Experts of a small language model.
Experts: 12 experts in each of 13 layers, 2 picks a token, a softmax router.
Training: a variant of SOAP for the experts, 255M tokens, 3420 steps.
Below are experts of layer 2 (counted from 0) of a mixture-of-experts language model. Rows are named gate (a neuron's input weights, with its number), up (a neuron's input weights, with its number), down (a neuron's output weights, with its number) and show model dimensions 256-319. Each number is 128 + 32 x the weight over its row's rms, rounded and kept within 0 to 255. Numbers have three digits each.
Before each expert's rows: "comes after" lists some tokens at least twice as common just before its tokens as in all text. This comes from a sample of Wikipedia text that the model never trained on. Tokens count by the router's weight.

# expert 4
comes after: " ", "1", "9", "0", "2", " ("
gate0:116206091175165139068143089076153129119122173117125098085154114070162115110115199174125142090120156145162128208124158126112154119145142103107095146072195157089157145114176126110112121136094147
up0:143152068093143193099150105086151138088127121094135156111111148089169145126103095103161108077171132127152130159087109099191126110127135127148174053132141119139085141138134116042120161168083121
down0:096088169170126091145148124140102123137142149128093143036184109105121154174154189115149130130126135182109174116105147096133103107110138153118091147097097160091095060148126114134151073167148176
gate1:102146105129157158143101179197137090142108139098156188173137125115148147143123130177132133091147119089136131117119152120143096157114163116097139108094154148190124092163087124177148139125176108
up1:170164164182085147164111128169067094132114163140103154099147090100119160080130145145164156111105146110098105147152116125123116144135132157090186141108153208105138099122107135154129157074141043
down1:095132114174111132107187141125126139173107182155096174108121104072204055075127123106103127161132104168106173153134109140090178158126066097104171116084075143108109150111064133176131114141106142
gate2:103104115110159150110133114103077203134146085133149159153149176087181093132114129183120111161145108094172134147200146081120127174085117165082120132193180137136056131096104168095122143151073138
up2:157110148185111110131127216128121061124121194107156097146073078160135174140101137113137127144066133070102153100085115154118124103127146131119168021107072172114161096148110149156109137146089127
down2:158121140123132160126154098135134196112156088156112114132129157126103099181157139100136126171169066095109160142201079111107082151154196069176140116106122100082085132087081135194129160147123131
gate3:147129091113129128108131150118119104104118103137162136149111146185115110122125147142180132083156141094143130075127148200110118116149186097110191156132139143059174129171148153059125139192110182
up3:216147091140165184090102132164111129085086103204113083104153201210104140093113106115188158123138168156114135131136123157112085175166147134062111165116105183112145146130136172102086156139125188
down3:115174136188098153134116138114102142120149154151132118107182124110171143145127095058134151140133141133104111103167135105099044139115124125126101147080088137111110092125152117178174114114108115
gate4:111170186162120128093104146092138095105144137152175130124112149100080076125090106112108157184164160127137099114128121135116180187110164143116105129129123086132074135154134174130040120080112127
up4:133192091167114103138168151120139098105134155125141108131090166064092104077133163080099199132213090153161155106044139150140117156110151114101137103121190101118060071173113136114101136113114122
down4:155145136137145121194121117110171201127129179126160157113151148122160132113095175081121150133118086074063139189063136094127186144111179159073091091130122168201148124106162060116087155158102108
gate5:171163113119140130135119071166122101162188099161094167141103184138124179158166089137130123118114121105126176212119137186154176096086188047135182182086140132116085085130169083068131127110107136
up5:174156089140153119178148128089107135168124122183185143106098113160176042164097172136125142212063159100086126064101107098112118172116113157121069117202147083162172132123109117126135179121177156
down5:151109091194134138077077107112181114135112119158147141142122112073142136131083132122165080134134124132090087150104160081118154081140112160103118117170155136117177117094155119166082160144102082
gate6:093154101144150139183157151128127122136135118116198167118173162090187163145162148178073112115101083138121157149123121116130120107164086135081090155135116145232119072136154153117153083113177133
up6:120146138102131120110089094087158120110188133127087158110140129083155139092165106161043115172135146032181152141122152133097135074104163117153095082100107163192120143119140077152164155119148134
down6:075108103148190146118141101123138107129169099115092158134134073038086155073102090184134114112126088130157163158158177071148131134122115153154108156141075120125163097098081151148064106122117155
gate7:200159121108137157134136164091166105120149154166130133102174108141079157151092146147084131094135064134137166196144090111071134166133135138103079157151176050088107181132164154106154127082141137
up7:168156130126162168198124113097174126164125134183143156123168155116135184135119100129091100100145117147097137192077110197066117186130119155133045091175139136139114150164060155106089182102157161
down7:164159120159118150094123155106108072094129085124119120117083123110127129089091113110070102117084100114115138096176228087145198075145163164166084082120150126114198146114129083129161225123090126
gate8:121160119103090122102074176144176115116166083215110152139161106106157153112119117095039156072104129163152174114114145188188154130141144140147146117089148094121105130131095153094126110161108112
up8:135134111140126139125122110208121150114205073055181060093144146141096145154149127132137133101122094125182080185182140162172090118144115079140169089103078175118130085087102164148165196140152163
down8:158153098111193124164178127108155192129095130121101134116123137141078113148059135182147145158180155119091195106144117120153134184128148084159094081134125143092125126104179195087125117093121066
gate9:102137141068158188103090068189113192157119117091145120098153148118124118161219120172140169136111113059123147146177105069138127153133099130118129185051155137131149110155095197118155099136114180
up9:183144142156069124159137191122114092200164144195142104155108131116095136120085134135047148141099141137143173032098129177160166083138180131088114085143103162086086128070146132088170192147149116
down9:125120176160171096111107167102095120143155119096146055179083128113103162148122090143130114185127168135137175148132153089113125115089181095124162127156038080087131132122089117162159133133135140
gate10:158116169119150154143236137137113173136154188106094177065145106120148145095086112109114085141166138118089091153128081156120131127103138110165155172180162138156144119175108109122130086137177148
up10:104161072106181136117116185112131106130111169164100140110117116081123149128151161141136130103163087118143053117076158136138058118135089152153126159142122086127132143094128101183037126136096054
down10:090088138067144096152184172151130129120066137129113144160097149151167155142117142191114134155114165114166062125075135132136143107155098132105087106160122071099079128092148083123103129132085071
gate11:108132123120079071106118087125106156113141125164145159142133141121130141162111104045127148139156104127147133209105113144111145116181106129130188156116108109128115131105139165120058184167093160
up11:112119126058150141132091145147081164074158143123122191130112120116071117176149112114136125148109118121065070149165141083115121101138070170109141220154091112113081164149148172136134116152123167
down11:125157131083161079146067132084066197110074141122163084093083138181191175172079099169123135120113159150148184146124136163086115142163128147065151134158118060138151131151163150147104194131118100
gate12:102140149139154178128116197140129168127152166188103131115097192149184105179112124125115070126110141141108113145097124133132080203146148115183128137121204129183120068094114117166106124198123119
up12:098143148106113193093159170158111155124151145126150166106068165159101153140146168129095143077147179131130123141121141149176112148113104125083149142186117143170105153128096068143126163158162148
down12:127180105086120115181143108146086102173086150132108071131085178096174206077132043143074112159129140105090134119111154104083223116138166161099152110131111119095088105180153133152122112145116113
gate13:104121159136131176089112129123113124144137153147143126156131128145146231137120189128070159139198152165146155158100101169135123088159128110152126069121148099093123130104148132152121084077152075
up13:142155185147184142181115166151156143173133176183130150100149068128129109197193129160102148185129155211213057144077123118080105111146124131085131181144113135133123119128129144107098113135125144
down13:110123112175127093135106119193120139141139132140106116113110107135112082124111084134139090137200079126110183101123186090115091123145055135106148105132153175092125066132112188143231098166147049
gate14:133115113121164136167113157131116132145101112114130177163104120123090093090148131147076158140075145172134254098180117177090126085097133137085158152054138117133138157132175101144176038115148163
up14:064104109072166109136057073120112095071111127104147093102213089136138133121132123106165141128111103110160078096109142133182162174188121133108183191060137088070154154079116112144162148099152195
down14:060113158175117147141206057127126124160105115139119106123155112129104140149090109110184088127163123075132143169126085107082096083109116124136123118135142108143158144136077186135066112139139125
gate15:143122104121175092125091137114125104133126084085112146171131115139107039172050096107084089160092123083141123212128141139100126114105148134105125150168142175144212106146125173074131151138111136
up15:085147147198084208144072193107130120083152173121107130169117117106134095172156103147170098099162092118098100140130144090118155113136078096137120121070145114185116116147140116138207174135122127
down15:033113158142174124108172104121112157140152090172157140126175167128113135137054157157087161112097116136140114178077156124094116183092087141087137123154124181102139186109136146111140152090172182
gate16:134133162108174087137121112164129075081121129076029180058106120108140140100126138127120104101136053213104124161106115133133161143119125137125159125126117110124128142170153101040163059095156087
up16:155097124155104203111082144128180128072144187208140112160107192170073130111082135143103180178136112121121140112104162191119142119165146178168089110102137157065133161115139098153097125164180093
down16:092117045118121116150135133103117094116124085170145143165125078117113125135114069052120145162032087102115097156070085159212057104124129057070180095155110110119120117101127172107115145143182172
gate17:117097099121114144143119067116153137135130120089112126159125073102163099140103099179150115154134120100147137124112044155125161157174104111156088162154140131100192085136101119124130122084119151
up17:137142114133079090109120147101118150128087125147194143113086134160154093120130122124129074114100164120114129114116176121245092157125170106160179139103144120089112169111152104161190119121085126
down17:133102115070123193143111125119089155113127043112171127101167081114131122070143076167179152135086109101168059093192145108160126068127110095175180103151187134114100172141141158099131116169180183
gate18:140139140132070065061116129104105174132094148152142166153122135126129114067129080102102136126161138157136170129117152087149094128098100125096154159091124137135093149145114166037094124164105098
up18:100140093080122137144095102131101181151095097145138131138188129123115125186131127155120160095123115116140124174145145082201093122135044175088114099092106138119085167158119177088108152130136087
down18:134131179110105093134114103104053109093102188190153093173167150132072118131162148113181098126128139107110185078120132123201105134127071109129146152098147106133097086158204091108145084145164051
gate19:151126063176126156058126088182179098149164138132156177122128129096163100099124127073143142134146113109130114076162060120144130133096174138128107171132151139112161087118138068105110122130134131
up19:146120128138104156151137153111124094164120151117165120189147083023129166102122188127135127138096103144162101144103143073072136174144159074071109119141125152110095143143073122153099151151120092
down19:077142136174157117114143095180146167118161180139138092129129096125080122065139113124138142117162090059063134092179121103192132142134147163154150144100117078104202165129106115041103121149161170
gate20:124080089141161141123158113119121131132174071091158109123135171132124216144126147152187145114079135123132130095136141141105146114160125080143129163153145111146209145153113142063143109145113149
up20:133156132131140162112121108064171116134099105168179097107156158127136085189170141190060113135137134130122183205093082078116117149099140123122126073103127113112144100083089143120120196182101104
down20:146162132126115122184106108065163114115140095045098118110147123077152110157136156134158140109066109141187091162162247157155106197118104145126132116171131063148090088143120151133099098140081156
gate21:148104115098168190153113089175065090117143127131106147111136131124125157089152165115192109104098173046178097119130125157118163145134124065140109109100130113147153069171183090130143104111118139
up21:128139145166153123122154132131135150131107126214118081136091147116149072092119149162139153110129109101175144147136148144115090117104172110117136195118118152068132054174105099132147102087110082
down21:140137142114052115136113168161124109154153164135064166149094086120125129095183172093107164153125109140186192167126151107143104136134160095160165113077129147173121133150087103155113100167133099
gate22:135111129095116152102139100069128168125111147150178187090158118159129122105179136103114086141067150101165172079113121166117147121130124124150172117135151092149133065123145133121199130115135143
up22:123127105089112175120149120097115191157090122174138130148121140145157115103200094047109117087117159141119132159130088121168165142170115138116112131209167059111120131128138107117185135140126071
down22:088113134133119167104179110084066160138131102103098089146155083063090150195151162075137156156143144145109103132096138117122124112142128144117125142084142142142124073154158092158133140155102141
gate23:114063154123138137068103170121153135108122144124077144128120137149160098074157133071103080165155102113141175133115062159172155109132129100168099152167182029143054146091139216104143127141146099
up23:141110092088057137167105123103116199119188101130140134138089137188081130172145183127144130161188100087147109148098065074080164083189169109104063136144085138088135148105151119136117108117133124
down23:159127137080168156107138161088106152130132081142187163224171124119120119136146162138131138108085116183137129111071135074112157097058115145093190159162108128155128083136171131158127178136119130
gate24:125119207151111151124175126154129191145151129100090127163107085149066112180112098129117190130130139106099163114179183104094144155120123168144177130174128124153118109166123133089141129129144078
up24:142028132152144141155123122115161156121147124118135176222155118138139143161131091180119143114101195076170111139202110184082133155186116152130110139145107135151102105094112144148160084165143235
down24:137119121115099095159146086072086130134135079149175133109149117176142108102175142113124159106118159129173094157136125148094117120103102157183102168134129126122129159143129168145159162102112155
gate25:177133145078086144165122158106106147096175073161107094101145140159113144168136095121112178103045155083149106120201190190107139112110127094138154114127144107150137116112100137117091100191143137
up25:127136068145143123131139160118118178129116101123065059134073109139132080163075115121147158145097113117154121160091126162114119113094172068117136134201177114056079159138146101110176205111165108
down25:129099121164103170055143095112172159187154162124067152139107098090125126125134102138082112123101150123079135137105121215136152155143123109121140134151122086152109136109138121071127070169155146
gate26:106111092089122143099104126073082084132122149138183096065102161202162163088091145157089143129126084135119066193152091165169109166112148132144174172167120085139094158122096142084135116108112158
up26:139140087090111110094082132078120108146072156059132113109141170134115077119160054125177178112098091116103054127170138148075135107147157120128134103147122067102115054110172130102115137204151157
down26:140126142176087128119094103112179158109240116076096098087118036108174075144119187124103123118056186125146123112140114126158135176147146161069151076144102141102147128156139152139090141086130128
gate27:140138101107072104073105083107116074135165066129081170157106146139146181088154150176073097118089133087111162201139101120077159094128122167141173096135140120115073106179133161079157143125119170
up27:145152086150126116154107070091122096098143132126181144134154118131092090119078101154131087149111137135132178123144151114079109061113120140118091150161160118114167111136086104073102079130121137
down27:176118129142119102154104155096180101099130151115124169143044110139137095141188189140147179131140038143200072113098109118183112210131107119202117114102122156149123109136132132115113082062161048
gate28:162116131137121114080150115110156103161127164204114167135128092133176139139241194153132104140054069127144183088151162120170111206122139167143176107170163110070104185179102206140147088081146094
up28:131115129105084129137153152088151168148157085146152152082113092136082118125106141164108126118123107108099131165108062116099091147139166157135111148137127111117170125161090122157151188133156140
down28:187118110145120158121132094137080096080183157136149122148103087180118143168183159105096117117092106141161143160152128119105140123170182109156086126064081111118121141110103116113125132154179134
gate29:071022142095138162110128161069056176148161129131131152128103125101092107156075137113124126098133103144106153158094081127148185126087132099120183127140148094119131135107097141120124139172078211
up29:142136107120104089119151074123171121113078154147140175179125149192136129130134151116087114101154186100157073084135130124149128138149092112092136103139151155093139169133193113116124121082096038
down29:185125166091174084172196178181105110099160113112140073122185128118087155126202174119140128102106133069178125102150118110149117140131134114148078128145127175114145131152079128141134139049189136
gate30:117138161083181130057122127172148112095106116141112133122150121149174126127136102165132100080159106122124180213112190081182132185129184102094119152086164146155156090175135173162124085089125139
up30:094115095168184102119137078152150083150166154136102145101108138142134144119138132131151136073154112122163134210113134074144097137119179124124093119090128137147116114179097138119144116129128161
down30:127146173147150118185116109122070081097137192174150141159144138017147140136155102155130117185105057156161156075092131118134096179119123115137101142131157130123134115122091073167134058059151167
gate31:075115147083112160094116082121084104102127151131106162196097123097109102126122134131152114116123112112156180165086117087139087129126133122193111136102152140123176156123113170127080106156140184
up31:150181099110132126186135150130149115137067162134135164110128096124097169153093149113099121163135129123096096167159106094123103144125065137079134203130111111135079192139099164117120177161125127
down31:069116193151121125097122103165124073094148086143119156103157146141113181087129176118159143069165171110142169089127133096144142073096098138118138146088165127168131113094174174130079104092097121
gate32:107129169095120073136151133132114174105158169130132158152149153125116111170073072117101086140114068085125154142175153163099114110167148182087091081124124137129095108144140090110102106160105172
up32:133133176118133145143123092124129087121122124170128191075127098127080112111122084151191169121079110146094119127089082080125133132116156116157178092113161068088159156174148099192129118151140124
down32:106128121121109154150144179139131093139090096139126101100061125139099146162134183093076109127130221109164122176147162094119157115171154173141143079181153130061174104143196085102098112119135134
gate33:164167176090112173120182131115082157144145132101116147059144110132171079098143168078170086119134083155123102173139179123166112133148080162161142154158156111123092169108126122125139231162133189
up33:128108085115156129163129123117092145136101131081198166136128139135180122135127207134153061095109148132115121108075117141099081096134068146114154100122132122106088146133134075068083124067174142
down33:140093114084147100117122130163101106109185116107092090124096128055091159086023113106145141127083079171117121156042117096070128157148150120071068190131113062197110080149183108130111164102151145
gate34:111134110130170128146066147101165171123186128126160111086090118102127108084134136148154112161222151127083120087142146154151119107130141148213109104118158156136148107119060098101143160120142149
up34:118112148122152173114116103057077126161103153203182129133143119140145124088097153144112102151152140166182160103158145130087110191138125055158048104118106106124079105068117108131089096057091137
down34:139134122234129107131158102091069168075155082081103087119169127164159140141150139089095182190184159145149176112120082150153042155126131196174098121097070191150115097128074164118145087139124077
gate35:111181102112110148150117106115095123183175125132090121101124135130113096113193158157163183197138170083154182120119095163179152086110142116083113147109154120126070121090135149146115141136167158
up35:155090146087139119130166086097120170088055121111103113090193104096121141125087141060146118147121118161139174130074098110056142122090146116109111113123168102112185137168211173153125099146127087
down35:143128110139152101164089074126121142095141141133091168143140157128108153127217141152165122123133174110134093145163145106178150091105088151029153093110096191113117164121115146165201084129132110
gate36:120125159118110157143149080086139136178165170072094194128071153091140111120157115110154120146193079131099157175125172120138119153195105209145080069136141160150146119131157123103144077095116170
up36:079121094146132118079153048111100114146171131118131135131134138135130114103080172117142159130066155129187100110174119161105177159151103104110107074130142078141170105120171175113050125121163165
down36:125133133079101146150182134152167149157095148166158128105177090143100127148075102101172092167094122051153066078173149133123107122107046137154121164145138143168148117174135162060103199100135084
gate37:066141129098132181106106119161126198116145143055187119100155059136110161085118125106142100176120034079145122051166087136145116098099177158135077167107141184113119181120132194155088137099100122
up37:094130123102131203142117074152165107162131156098138099065164162152156121065135121096162118071096143135129143094108125128070166078137161115090075160123152104118099137160101093160114155147114149
down37:165091126117091080141210142154102108149131133145127169128129131101140066142150147068090137094152156123133112128090090138143114129104153084097153143135101115135121167088149124112132156165121118
gate38:162149135101154109153118101165188089093124135134182139108157084167104107136119141130062160113154159141162149141118136148071154076168114144093213172117107121145113146088121134154086063075229123
up38:112138111101129171124167098138122176144089133097092179171086156174159156186127090142161174079164115104092170111177156118161091095140092164124129136140123090176158071136161183044189103126118104
down38:139156100128139079152058119102094197154116147179163149117123122136166169180130167084112167152085138125150089112146116129142135160114119133071137115167128093161085129157078123150114120140116115
gate39:084108086149162147247093074115140107180133136041053143114123088113102116158119216111159129177118154072173108146115143118126167165131140143139121095113093146127151120134098086092165123125142165
up39:199103123165125118141160175140100142140150125159134114114115141128125087112142062134138113081143103124177147077183140110146109108069088149185095120083068140171119193086116067132145103078070130
down39:095147141126157141184106167109109062108132121114098081137112153094177181166087090132112109143147116088099167087130143116142144213136104117121027097046118154129118130144133112136190081093180138
gate40:116105095111177089119146135123132103130169140142177157168141122064185098099089086187115118097129130085136114196142109165120148154191115158118219142176080083084102118166117118133178128133114133
up40:146122141105133057092117119144144154147156158122088137132224175170101161116100098098137138147108076126102140063144075117125133128188173098112172156156176126122110117191131139175083124158173075
down40:095101092180111146060058145091139115128117164127123139180153090134148157142130147132132133075145127122127094190082121154139158097118138135122143197095158138120172052168170144090137135157157087
gate41:132082103101104109113087103159178151115131116144174177112121130066178105179054156200119058150111109123114162085180123146116152140161153132100190123130082121144120170138114155170097119145118121
up41:114183147097101131146194168112128098137078127154122145205142114154147180098122135138100184138088116109113114171117142106045113142117092125147195079115158134127118099093147126116162127114106105
down41:120156140087159059112155145116098127125122144214150162098151126110137170155148107096157177178071172112131149127103134108144143184120140170132200133106110148118118078129111097077084098075150216
gate42:190107148167142121187109156104069105176167065074071091087082127110097119077105160057124180180156081160119119062088093124127165169129172139107161129171085129090135125084110125153095090112119157
up42:157132187194105076121114088098140099113124107143088149132145084164168154155153117125136136129149175156163116075123175088168106136146128081157132158137133119190112155143146081120094102126156088
down42:099149127082135133112118118179138111097110120151133147088128179176131106200132199198110105145118100101097156126148156121162207112099080105121143109106130098165022176099125100164122139114118069
gate43:134159155143142088150095065181125197137075198107130118188131094079114128095144173155169107140060139134117145154207169187125149111106140103048213145139127088120087074151115155141135144127101123
up43:112144091165152107170179111106096127109155117136119142083139128106081108176100090164047096218239099131150104128120170094111105131132099116150110135176191107105141124142119106178147127149119142
down43:160124126178074161200168192163181111107190094030085182154141100106103104151161095165079148135136120112050103185094097050151174152197060122176112071069160059156095124140107166112105061123123175
gate44:193089113153107168127124102150143156114133086103161092108110157183171060117113146125109113103075136115074124136157076129196096152117169165162094101130119178127188128138111203096219137129113118
up44:106146156078177152102160127156120147090107183105095136118163105182193118124114157094134130137148084132056133131129097077165092143124133147136169173091118174122148120112094152092192109117135115
down44:175086121140065144129105107110105142093148165109096139101201092125195150158154139144150131129156125134128123100117065175104157122135150154093130145103111142088119134186154066106154106136176131
gate45:095103172151121126074107123133088060124138102122138072124147091131112174102102154082112126140165148103062116191161184145116174168136083109121158128145160108130150119136114186123155128152119177
up45:132200196112188214141151142116122166157136098143101125136160081146131117118120157129137118144121153175149155112104089166185131162144146124092089107153119130120108150103163122145095202083183116
down45:141144156055115144127124140124173128161100130147096161171133178127148145169186114138112121163152105089163147157140130155143165122136134176156171160100118117100159129119141096102145112106110097
gate46:148096165073143125118137089236101192090130163190100101148128167146157119125118126153106174147135108041103154127121125134083136153139131150142149165119122126075112141146159158097208185137061146
up46:130097158141131144157124125201152182131140131151118129112140174151125099114149140142148161114173118089088128073121187097123158162097169144107096130109076207085135210133135113045121179112123186
down46:189122117089074138116131105183108187145150140089139084184155219120157057103134155104164123143148148089120061130143143141133210188174134120112090096156143150098103079127116138082115091149123154
gate47:097133113107106060092101087138125073043097184100134081158075053084084110081157155143138124111121131146167110113101106135101152123163130113131124120118098076055147177155166183098097096147116127
up47:097175170118191154136185117159149110164136170075111123126142156069195138120123103137125140138143111116147147162105160081102119112094092094107113156096098127166103153066086173058152129119149135
down47:132106166143143116111203075150134096156134130112107216133073045127175119090037124097147172095111094134073142084148088173111141153107169092094156141128111125097089090173076173119134121053065139
gate48:131141145146133084099164190173146120153072101110148138077129147148100149118118170177082110084111134151142113058166129102109147115070122129105097188094144137175125097130142161099110187068110184
up48:147166087102127078167123147124150124135105115115091142166066142165063126070150109143160088176173078115120104141119121136135154136099084108104108114140093065128136156182062160144133133149120076
down48:171131133182163100128112104114122131174084105116110140147164183146111143172138131136136140184167155141098160185157141106077141089116108045128063090114175124200108156152120150142105094118089076
gate49:100096064111186158109097121105086103127146184160139151111163155110118143095145162120123072170128201115113073161111157132117162103130117173084179138134121123116150107111054139168142102169173120
up49:054101118139151160125119105159115142103167161099121124126132117098073181116154153145196100178192127152085144148136158148130112128164187124116121092104122150136182144120138070145110081132116130
down49:094164116135079148157113131091105168128050148149098121131133125107119106147104132141154070119152094160128120165142120145120126120079135108162136184151116101192175129181074189100161132137067083
gate50:147098125124120098160088153117099098170081127118119192132192100089083107120103174124129114119077125104104045148140123176237161151140100118131084174128124178080122089176162117091193182124095094
up50:115163120147095104093104135146112151096195127096126153090083105107151126133105115138094130121121154161169148115087093043009127136150161136138116080113196127164111183152070096150092113114181165
down50:150088113111106150156159131107092093174081099167122139092124124165073134112099113161127148114163158113167100159115096149126077130133153212125128143111155149094142042133135155091066121156143167
gate51:108159126130124079188129099119103091142171155160118152164119098119066174119147147128154130155130070107148147143150154126130124092114139196130110160120065149144133125164080137111143080132100127
up51:131090146112113172142132189144124137167110155146206109076122123126139138108128142136115099136136184169141101091152113156199129173090110155083168159140143108119064088169160146119175220099099110
down51:109132151117153152131109162122156099132104061124136147171124110062148136098162160127090203086141140162161168170117164123111118117135154124157148124164138124119130109112139129088076111158176116
gate52:063140101147094136080104156144104135127171188098155156071141130113132106135181142156068102119117108100119159100128120125183142109122097142121124176096156045074109146135132145093134148118153134
up52:088088095124071183126120112122113115160098129092178150184124067165191084113095113157181103171146103168134103061114156053129184107161071129085123135137149148118055124085102115169132132099132101
down52:171150153121103096117128169139125118139154187099137174093133160142123130103109052196145102104181120181110145126084154143115137160134035129119119100117097174119154171110139072093171113103149118
gate53:167146043086163111174116088101110170118137105102121107143127098130142064148132198112105142129180199121111183146124136109153152134148109151117116142138166134153067102128073117130129191104174153
up53:141129089119155156128186160119169168116181127135114099178150133128193101142133165092163139119105147134086096106169156106179102173160170139128096136163146066136097112132080147084152146139103134
down53:062114135078162114122120193114078084092174124133137107091130121110161123123113121196134141104100203145122144088105133154121161105103148136094103112136116082080115122139095166124161177109085099
gate54:133187098095094066136117104115116096160099132103093152109180126110219145161127131090119103142101142161155141081133146132083158098107170089153112093111130108105109141025092093100166118111114163
up54:165135149126076160173132163148118098072105152053118115121087112109183061083124125098163186110104158175162128206167102201116155148166143097087100114182212115158142183100111149092101190151128118
down54:158150105139153109106070145128211166108127155102104111142125128147147162143115104164074108043136068161191117160119165111136144149121135127121158098110145105124125127145168109148065103121136098
gate55:106076131106104101129142054133118119105109146128140123097099210137071141090096129148105165121154081106074164119162093157136072096089104122118131162197135118124160103114115123174147182154180143
up55:121126163095156131130206144130128134156092107175159184152145166160129109086095183159137101159162121189048135081192117203110152128121127135104060134100129155148184148152153144109170126172106112
down55:128051059071122155120129054118115156064077177124138153137116166101121098124105141108103106097222052116093127120121151079150127156123145116146109155104071180087170141170136097111156186108088111
gate56:163143109112211168089109171106116130099130114131140132109121114131179187110128112131114101181119127107130150098084178170056110157146087180045168133137150115117099099146092091109101110176079173
up56:155137146134141143072112156155126147191033168097116112160117119093127112165121119127141121115055114149144106200121169109139133134095188130082093132148108090120154187149094128111088111154137144
down56:120145148109151114111145120172102170192121097174195129138127116121152182121118140120116095114162177157135123114112132171170112122111139100100154116099152178142117126138104185086136122104184127
gate57:137149126115082119112120142123098165140106172163139166084100112192167115136123164039158128155092092175114092130106151137129150046110157105160119126141095104112076151093151173148134158142169090
up57:124162129158097138160122139118117066138119083109121123169138178139139147060177121162093093108122096140129118157122149175152159174094074143099119195107205074155110116196157140110155123145156205
down57:156127112096175081097159114168093055145104066113125148133150107135105119169134108127140105162082128114138113089162138094106119086169127153118190072130165155098131140119068110147150073146082126
gate58:119141136125114127120092078084141113059075137115105138170132182126109098143126138082079155078142149113128097107133113108132186170114141169133116125110179133147081175142189149123164089123143115
up58:113154113155152159087153093135117153056089102156136128141086081097156062113139115141113179114119202124161166168055157100088119206106116150123161102144158134133115116139186146143109186125093150
down58:141147168178103102106113079128144139138123143100125128123092135142131109163157173115118132167075124124083098078138197137129158127135148149137106122050102171153111174142114087115176107139123118
gate59:140138155098112125156083124150087127118101100148122123096044089153167135083105063112134079123117129158084130084106150103132144111163103155151137134125139173148156089137168127162158166111118104
up59:115114127175137090128102056120088101167139165159072112154136096174122136175081148095125157126150071089120157097157111143113104138114096206091103043090179170059137090113151119126112120158188085
down59:087126114092082147133072121111165151101106165113107131121129060128115105126105098104121131140130134135133115085117145053165123216159098070126137149115140142090118141128129121066153127079113146
gate60:114111125070145100107109142154114143152127147122141106168078159079167129164130135100074106144184132129149191126092167101142126185161087114094115107164150159098145190125156107116126104088069153
up60:150147161210148194208132126078137069138101126152092109156113138107147138134205094100147102166118114147093155089111059147099099195159155127157057050069148108131113085120164103141105096147116122
down60:121160171083120125109104180125135090126154092110148115104153153160102119114108134114161133140112085170105169104127076135134235138135113150212175153143114144145110128159137157138105096120131166
gate61:171111120138131110140141105141136136139157158111081169080063155166127210124117105170123165126122090106180125195120109153106141142175138107101100124084143103098153101115126155072112143108167181
up61:130112115098135089190095048147112111133169129091144165147105147168166177103119153146137089151127094097135176250121171143090132068139127138123105082108114190097136117106049151050143091091225156
down61:101147172131139119123141126142080179081134068122162092067131138083144144115083139151163138117155192139218079127094119157067177154072131078132090128176086111128092114144151133120117134122157076
gate62:115119170100135092096123102112114145182110183133152137102108185115132156160087137120130127065126145118115114152140088124139155206191163096148131135048130167157167158067207094155066102106135120
up62:136145104125126111136099133092163106118161077126166142116125138133189130098158174109184090159092044135136097144100108153150133094000140147109082091179160057158133112189171180142089123130095101
down62:211148110124132126122172101103152127114130100156073150153111118126100082094160089101100056127121131108144121061083123080185079129106147149147123063146132105116140159090130153178151149111153169
gate63:097087120167158084130149194088168099104118131156115123126181108097134124127093121092112083069136153126138145125141099152161140163107114147136199110157093161094127090155178150102130107159144174
up63:156153065115128163191099099144157128128089123152151166109144135168171140138141172147150176192128116117119144075125158105102094176123140132125102092138117072139121145108115124188109149077135109
down63:160116137180164109100141159159143131128108110099090176135127141148181093105101162140106131126119118115133160099146142169115131077160084191111109144130120156127095136107120195192107183149110171
gate64:091103159079166147128163113156117127172146153127109174110161120140124144170141136122142182103175147096122126117096106099174121095153173109176122152114144164144095192130152126087133092152112179
up64:106149095195118106139104149093139110078170096117150142125120119125088141111138188168101125172122103087123191101130122119146177107117120136085158166183100093139150126123176113154178120116089115
down64:094176162114104097113106103177123127120100150107175153122128106070127092113202135124177151096158117096181173137161115173092151139080120103087171148162117158146132178087129138096145091114158155
gate65:095117164086116160091169173070101111111168119110157132113171111146158135093089125108148105210136145175180170167139154155145123118140148171121104116170164128092133174132071164141123162177065218
up65:084102139117130099142150141113151179092176145188118161168142128168180172119126138136124124147125131175139136180160152139041119089147114134027162109091116126068120135054094119118154157190157120
down65:116087120146127113113143108148155119121126132143145128080141131132132103124120084198140044178120053144081145154084149129113107113135099159150133102103175205127138128120130088187139093148100106
gate66:149183109127140169104145141156139117164151124167146120196163142100164179131144170155110152065156143173131148052129078161113125138096124126120163138094138116115144127148138152055122125077085112
up66:151113120062069100124129124127152172127126151170114119157137111125107113163144101117140130127158159072174124191095091106096133118108186132124106087151124099094116059132118108085085116138152152
down66:133121119072161099095131156171063132129162098127142145160153112150045108066179107125120135161083146034182070143086092144108148134163139185100175072104157112134143139103144153124123156108074114
gate67:139117111145127152143112097087149140100110149108165125115161130136121116193059152116164085069134180116081156099166143132194141167156139146104154138128165105158104146139163205142179174141157114
up67:110089130126117146135099115163132185107120151079127137150106172110123149143123098082116074117145152103077126101083122113170196125127125109147116103183115102122104149097214192100167160176062123
down67:135135040146129132105011087093158159164115141167113112103142171126114112102182186101144112134137095108131117082094130107113196114155174145128123137141064189137135144150143131146069109149156112